Experts of a small language model.
Experts: 8 experts in each of 8 layers, a sigmoid router.
Below are experts of layer 7 (counted from 0) of a mixture-of-experts language model. Rows are named router (the router's row for the expert), up (a neuron's input weights, with its number) and show model dimensions 0-159. Each number is 500 + 25 x the weight over its row's rms, rounded and kept within 0 to 999. Numbers have three digits each.
Before each expert's rows: "mostly gets" lists some tokens that are sent to it at least half of the time. This comes from a sample of Wikipedia text that the model never trained on.

# expert 3
mostly gets: " government", " producer", " family", " law", " role", " line"
router:489543497506487521573495487533493475491480499452433480499496520533503536491525514516484506515462519495483481498488515511525525508521498523547524513481494506502469495525452492510487484505460456491518491485521506498469512488501517471484511503476511472486555567480502481518546485481494481529490538525434558520485466491502518497525499498522466487456516466499521489504481497463457565535459541498540509476525507464477469556510483502499477499481484499503441522469503510483545499505520513
up9:523549478492494484517522472519491553544528483504476500512532500513520512506522512466508478512494493451538468504478489547449511486512484485508481497454488511513495471520526521487522517521526488488512477453490517477517496463485520471485511509528530467447486516469443480462493493485526471511493496512517546507480464473496494478477487484513521514539508508505474484517462487500472461487566468469519516501494500467464517470502473536510517495483476524478492496464484485464535518460438518
up10:494471478514533541510477504511467515489532493451511486488547502463463508495470514485502537490494486531525517492505525510449502475512501521489439501465470534474481522556425435546508507507468511475524512510470496548559508508527543490473505528533518505502503510547490510526507507461470513511537474473462489494559572528495532492494508482516517516494464510525484480533506473467458504497489528483499518491520491491508469473492497476528482463468501478523482488531480539515513495527485475
up11:486479504522514479506517527453470455515488438545468548503490483527469483466511496505512496512492491513465512519503519467495513529505486495499503480486502470508467509511505477504506489468496497532481462504516501493508498534508517481469499517517470437505550499538482495550554537498492471490518510496494464490506489484491529456491531484486498503494486488539498491535531513476467488551524479514458522486443468530488501517495455538507479492516489485501455523510507497507495511554529518
up12:501558480459494478489466547477464514477488509516524514516511499505536528521495485526494480481504536507466525480474491481541484532476508479520515517496524495481521515484490498478510523516517519461467468506487551524533445476487535504527566467493540498511527518478524488478521468540539515500502471478488544501512516520499502506460488504475531556536491480461483513452473521511464518439496539480472483478532471535472528558559509458500544496466475535438513492521493501486501487456494457
up13:449497498465516537508507425482474505498501474512543496522491482526524508490534507528451529465481530496512494508559536461532475525508479515513496487518496524532470489510481515524508475494496495544464484461488490498486472505504537464471521513489462487438465511495514504468501491481531514486529464461512494445514539515491521532477508478494513525457490499475490509476514532495522516426473543488495520449479495452496469480520459489524526507522502474529473512543534551494478510506486509
up14:502526564455489468506432496480486444496483479497519515515490499510461493461541443502506560512488468489508546475517502525447497496490499505448530507553483470512474501496473498550482477527550502498499504496502465515558499512538456522511497498523516527474485515479483545472437522477472494500516509484491475481495483503505508487483528518490508500501486524484499529510499481511465476483487478502490552441497441512480523501491501543540506520486494481471474503505494460533524525439507480
up15:466492509519516511514473513502528449474512514493514476480477522526417515478477452533486524511498456508529472513482550508484448497506475543462498507509469537486525473520488465497497494491503481546474450468497479541497528425501501491495508534477511500482516491502522479513493522498517518482520513506508483504499520533439513519481522558524527522531510493508442467513491535493497489508458545527497510454454489534528502496515463493503521480454480518519511481524473508512488523484486533
up16:475480543524469487513495499488520558484469515509519479492471531483516478551533496459469494522468557507487456503502455485526530529501499500494477483515463563520545439491470515551542472516459507489542502471520514519532507563495475494550483441531513485505496457518509484500528489501507477486498495555503482530533475504521473486503445484472510479480556520500482514492522491506489464477503491505528494574503536509490456558489525542517511516510486516480500501513477508514504496490479531
up17:516446507487503505519510460505470500538492517497466467502500512512508495477530461488489523487518476511469507454524520513490477514469491490513512545480455544529471474496508483467494518513533469463526456533502511467510464522517442487505507521479483516514476479485476548500506495457466469477496490480467527491521499519552499531504508518495509469473497522499480509491487473483495499503514527493459510535508451495505506514523527524553455459505494495468561477485512468523508524468498500
up18:508504541490546486482505501512487497499551491512452517474539520475483513513489548471513478480530537479498497497554513504545486487538544502468499485528505495490490491462489501497516517500538504524486502497527530475527475504458482453537545521476494549535451507492509499469471499503541511507472576531469510494464419493512550526499525445474485553495485517507553494510522482478478504489504449517503508452535537525535465523516489517502474536494499475492523505492541514495485488503534509
up19:487541462501479512513461512508511548500536499457459484466500488486507502448524473515497455498469526509535480504517492531470465532479546457525531489492476491510444493533514491485505515491501519526478518506493512520481493498527466487527543499468508488547453489514490545517503529515482490477474460516458485505491520498493449468518517515465497471477524491545477532511493523501501465557520533486485522536513478485481475500483487517506507518470525486535515504517519540519502481542512499
up20:504505516539506479541488506502522474532506522462500489503519544522508488473500473528489482480491501498485538475516488475506511549507533505552512508524514499517493505493505504489505506529479489533527493478515488511535498518459537469545497474523509518511549531470501482522512443533478488501492517498514506565495514509437530503464495499497543491504538482524508471505478500534470538487501468475497418468469504492538478539493501530518491504452487537502490482492551490505490488480506498
up21:472587498497499497464479525518510553491495481482496516508519497488512524506490467498547502511499492544498451483519515489482531522487510533489507481481529516517515518493525502508504503478469563463498493501515493516484519510541477489495441532483515504483528483486485510480523535541474442462527485453479482501481489467508547524467492488494470494547469480549483503521501527495506499530532506481482521501492475483491540504521509536482479517470509451505498516475524482499514462494507526

# expert 7
mostly gets: ").", "\".", ".\"", " Records", " Jr", "!"
router:516506475455489483490523483506495502512500504506495491507556467535515494530515504452522478521526475476510543482486513475500491533498542514497497521511490464529490466500516487523523494459513554498524541433512497487472488438508509489503476520497506493491540504540479490439530525495520514504505547481523454487492477464447458459490500532540477513512480520482453537508536498487543499512541535524490514512528503461509486522514481503584494502500445514515501547507518492500479512472491507
up9:508482480509477472489508486541477522485480491498513484509486469497527521487504499482543542479548530492535457453501536509477508525508550489499505500484496528541474486499487444474529554490517515514506501486526464486512483457523518513546538506483555458515513500485524471540497512466513463510486459495524491472510484520493502506471512540529482476507500536511496520460497457472474485469495522499478433465500484495531493528509473489494509523460517482491512518472520496498482504482473479
up10:477516531468513484510503486515487498491471527535510510505512476514443524490503514503526499498488465499491532520487543491492463532521504538488513524496513556497450501517494513478512492470471521529503520509466490512509477507520488479458456508492501508471554496466501497447500495490467520477445476534479453514513505492509520539495478529476511511440500487519456514460482493496482510490527510510490495462523521467495491472481461498476495488523519481505483493496506510478483479515506482
up11:475487514527485491500506464486475485451487500510501500404546487445554491503510525528511498504499524516538505498434541521512484449506518527488519490500494496522496514518539527515483491503502493489520505477508507515513466523495497511498476502481524498480469517518504484485510466501499545492496478502503522479518473507517473511510477473538457517458521486516556525564505480475499484460484561498558531524498484533503527496479518477520513491506521490477519488506487488487530523508498510
up12:545486473532501524487475482471479506518527428509474457502472521493488539512511500513510487541461515506460515484506525498504504487515498528474441507456464507522515504507515423541443518511498494508545489496533503517493523472549520526516480510492504490478499509489516495475503467507485504496483535516472513478523498518507474519508483524495511520469499465484475501483510503503475457520489547499483496528501472499532491510453483493462539492501513484492536475525552523488431468532484520
up13:511492467527486564509490538483457480505493513531490481522475495462493525479511481507496505496509496503472453488483488522491508519478495510486510496506536448477498483475501484555513532493524531489515507463462476509517512468476494470522478505457498473536532488468489495455542486499493483513499490508477518543528553544505507510546510490541459496512474489447475499535523482542511501495489457503487513550442489534499481486504543497492468474497466540547560554534503463475513526493506496
up14:490534524459525478506519517521494547524531472489508536518445497526509516469526502466489495497510463496499524510471513460516494506513502522465475520521509476435457494504504484497531488510530514507514501473502534516494485496512501510510508553518515516488490518497543535452500506514480550525481528473510494537489524479469506487491520492465491494493538512501505535479507501517506529473474474480494461460512510492456493500499528516553479479461494528502498505546458472497524522508468538
up15:476528513495523531495490516459516494532510476533512525475497524477523510451490491504558503513494522509456455538518501529520515525558492475478475488492452450534467500545521443466500491516484464533542500445482474462509511459487505492480469506462525512483441516513503507511547510509503505491514501535459446497509513486495514480467460509498519456530488530521486532466513526494493497502483501482492494533531466509494459462490457543500497531498478448452518515492466467568536500510501513
up16:494508517499496537507531469503487530447491489509508499496538466515488503479497495540493528442485495511552477497501504517490488480491494512534500524529545491494495449477513515487469510493519509481484477453486523438495514480518488500467516488477464485493500504502455511449481505522496473487512546499493487512465560463475483508485489486498556515536535512535565463482480475533502477520482529527499481466518483562524520522507498516523489472438466496504540493544532493504496521488497484
up17:488490497516484510492505497495499472528527517488519488503501504513507491482492521513500465513487517535484511515534497469514538501486507520487492512496513506465474498502497493509546494524533522484488543484501506547509512475479506543475480466476488483455445497495477465506471511504502508515471529514491461491538493477463497523453446453515485498521548467519501472520529478462500515515535489486521474517548492495505527487486508536467505491465460458543516517474504520528514490478559464
up18:503505446467495512532463477516488433523489510490546510505485490509520536521489506519546540489476509522475499482487488524502536500525522480507513527506533514521474504493500490525520504505493516526550497535496496483480495487530534483530544472512483491509529485480504539516488520488568467469499445501504537493476515528529519469506449507553468539524531476514508544483467507485496530501517488483485518499485514474489536557493501504519493481496524552501488552445505498489509433500485539
up19:497487556496515479467474504528459504499480504518510503497562485464511555471496503508472486508484487542530518562523471495526488469493515453490501476528478475474463502516504487509520490485467443507500490506487510506497485492474518513548534507496526438502512495446452501500516496507516494529488497475482494522434486498476480517482549471546501468487490517517537494478506478463506507507531495523492460477511472514468497476501464500507502532509479471493527495495482483510455521514502506
up20:489497489489513560462527486499483475493561495518505506511486513511507493464524494500501521512508529497457488493484501510518505514520448485488491542541474559466522462487504481459515466486509502504498472513479505504515474484495539540484497477488499511514524450522527476475468490530493547492496530481470489462524517512540523502495562497449489456452509504482504559514496526478497475502497505529483511464458479498501509525488494504530517499483509492453503529507528488520498527483497493
up21:488502482487468517494533479512531506533552512482472523505478500492557521557496459513510542523523501463499531519514472460487455498488509445488529524538509502501494507554482492485475485514449472514509460491475462518498481498502473490503493513513536540500533499528482510515478497510442470451506540514524516518479507519504548517498520505452457494491506519518489537518516475521501461539544457494511453513472473511508477518476495492514515510523494495479532524480492457498506504506539455

# expert 4
mostly gets: " USA", " South", " United", " British", " MF", " UK"
router:468495486528500502556478515456492523536503505518512462484478490556512515497531468530502468535495505531501509510539505562514486511485501505483467515524449511513500495502500541476508488492455521511515479517550509544511487514480514518497458499511527513488481533491453498509520519553483516497471459509520475512507502480524529489513461495488506539499506475501524533545497469466525473481535489516532528521528469522539484490517507463516530485525501513489493464476517478530502494499532492
up9:509512495509548443520493506485489474518514496504544461512490512546526452577522493478483530512501496520482498490503498511523486529497449456444466466520494454497504519507439506462486497514462499517483492561478502475531516497492496497526478475494528503478487455506492496487487488489521480532469521499490514502458533484507550506513461534475491534517452502504515514509486471498486485528509566515499523494509534567503503499546521512512520483480504486457493502527463478483494500486485515
up10:467475520502501478486517512519542521519478482492519485477507515465505540472543491469463475499474440495506506505510500528519496522530497524519471496449544485455530494534454482477496513486492527503512494486530512514505472487521522536498477519528521490524499493515487475481528543465535472495488496464547438536509495468490456508467518481494483478491483474561498517526516483509512490466466503483450510503501496497542517491490502471517523500525503529465468504525510491508487498470565541
up11:523481506511509487485493509502515560486491484481487490486492476525516439515467488517489512475523458501488510515528534503500533487462457507539509548504486452505459491471524524516497497531501480517498482531545478508508491529520548498561486481453505558495504480500521485475532494469488462518561546501506516445509558521500504487471518477487491518504517495485501544515504508463532489542509511517482489494523507472475538500501485467479477471529448515526487488483481561524488468498490490
up12:528516526514527582475529520510519469474471495549517534488529521456517483505463459484498487493501472525493501508493483533529481475544522523481476484502504536530465504498522489468509494480517529479540480527494529521491504514483490474518511480516495446515491511534485478489518512488487472489552475495519495494471518481462519454483504466508482463484467507471478502511502534537527486507505556450483437534520489486511502505527463493510552489489503550483502522522482488502464481442510489
up13:469512466472519525528455487526486517519518463462467472497473505500526503453500477450510468483511514487510470505511520516476560472553454510522492520478510421490547501537476465490515476482537494534518524500486510493506432486472472473490467498501503520501471484481467490533518534529504521529502533486494514518503497521521509530484491524525474525528485470488462489491493495483522512479492477548492491525524491502489502501477478469537505505515494480481532534555546444510518520488495493
up14:503480527463489488482504497516520528544508497505526504483532520490495502501549502492492526495509526475524507510467536538473502479443494530496476498480486510445496518521497556521494511476506456461474514482526497514485489541481518508461503515521490530455529514488473465494467470488474488517499475472543525529516510482492474492521485506530517523492534482481497549490544472557464530497486469524523497486515549506490498478525517489486527514517458509458517489501506499514507498483511529
up15:481489496475512510524494470510491481467494490537526530496502513486524500484513498530528494485504479460543471516522520461495479508490471507465515511515509480520499506511524491473504520485489502513539466501511480491479498484530514528512502502515506522479463532504455545498511533493515498540493488503511503490479495535504460522492518501508509483541491495503515524484509505482483498525521493523503509519520532545543523505548447473461517521497526523486561533537482497493506492524530497
up16:513471513531473527531506495536545486524475488519519554495490524487509495473531438489490486510491529507487498463500504504533503514478558548477522494516503480486545464471477528521518519497517512498519478497464473479458512530479466540517530510514485551501541527485468465539494519495520541527493545509508527517463487488529526489471491509501497533559464538505501495524526508504483494563495532504545524518535536553506463498468507524510526485534496538476480503529485500515497494472482497
up17:471465472479493465525463503492509443470471487494543521478482497481499423499508492424480472499492492512500538526474486517499536515494511484526514538476491498445474517498476528504473477493459480535512488521509484470493513516481518484498537527474509517479512516522502522534503495473496527463512504498466488519469484447456533519493509497518517515473509474505526552549499523496567476489507494507482471489471496512500463541497528483475508489473519510486460480507545481493488503521490512
up18:533498519492535548528495475491466503510477470490509505482483521503499498445457460480506503457530543512496492485538554517539481507521486488540499503492483515474503492502493473483535475484458526512511486476486468494465535482528470497537470537516507540485480438539545491467509514475493554488470495492486495487481524461500493469489479544494508553516557513500479477500490504475534489511492442480512487512501482518543529504518485521473468490463498487526526491513486485504504528472483470
up19:492540507487536517449489517464531449482517508511502533498506478527484513519497499476546539475509491517470500472486478498508537512500573522452487487527512522473487516512487507519491471499480539479496490492500462506509504470495481467508507482517514475545481499526492497506483535511499518508428484499480551502478488559526514493518515474491501542497510488491442472512509509523497506509592463536469470473511510556488468505486492542527509523529521548436512476482542488501472500519525507
up20:466515469521480505480520463536505519500471516529464527458488486508513498495495493522519450501504519463493492518488574502483518558518502503477502480532546526494500488501504477551503478485492493467491486486558525518478499426493522441533510520485537459484529542496527452481494517500527521512519471489513529488464496508483498504469484478517537484498506474490501488468525524518567553512474509499459496482483513507494527504500505489488465514517472474489509506509511495480490458463489477
up21:468518510536544521484528476479478466528505491487544500486497438514539554495469493474557511495534484541504536525538504479476506501508480543479478520476462486501508505491506489505498493482505464488533545531493520469502487501502482532509501494487515517514534479489501522472501513509481468493468522538471522465512504525493499467554521461499489472444515521451468489494483481523463482470512510517474546469518466518500504462521524481524497531513463495526535484476521511531454491509566499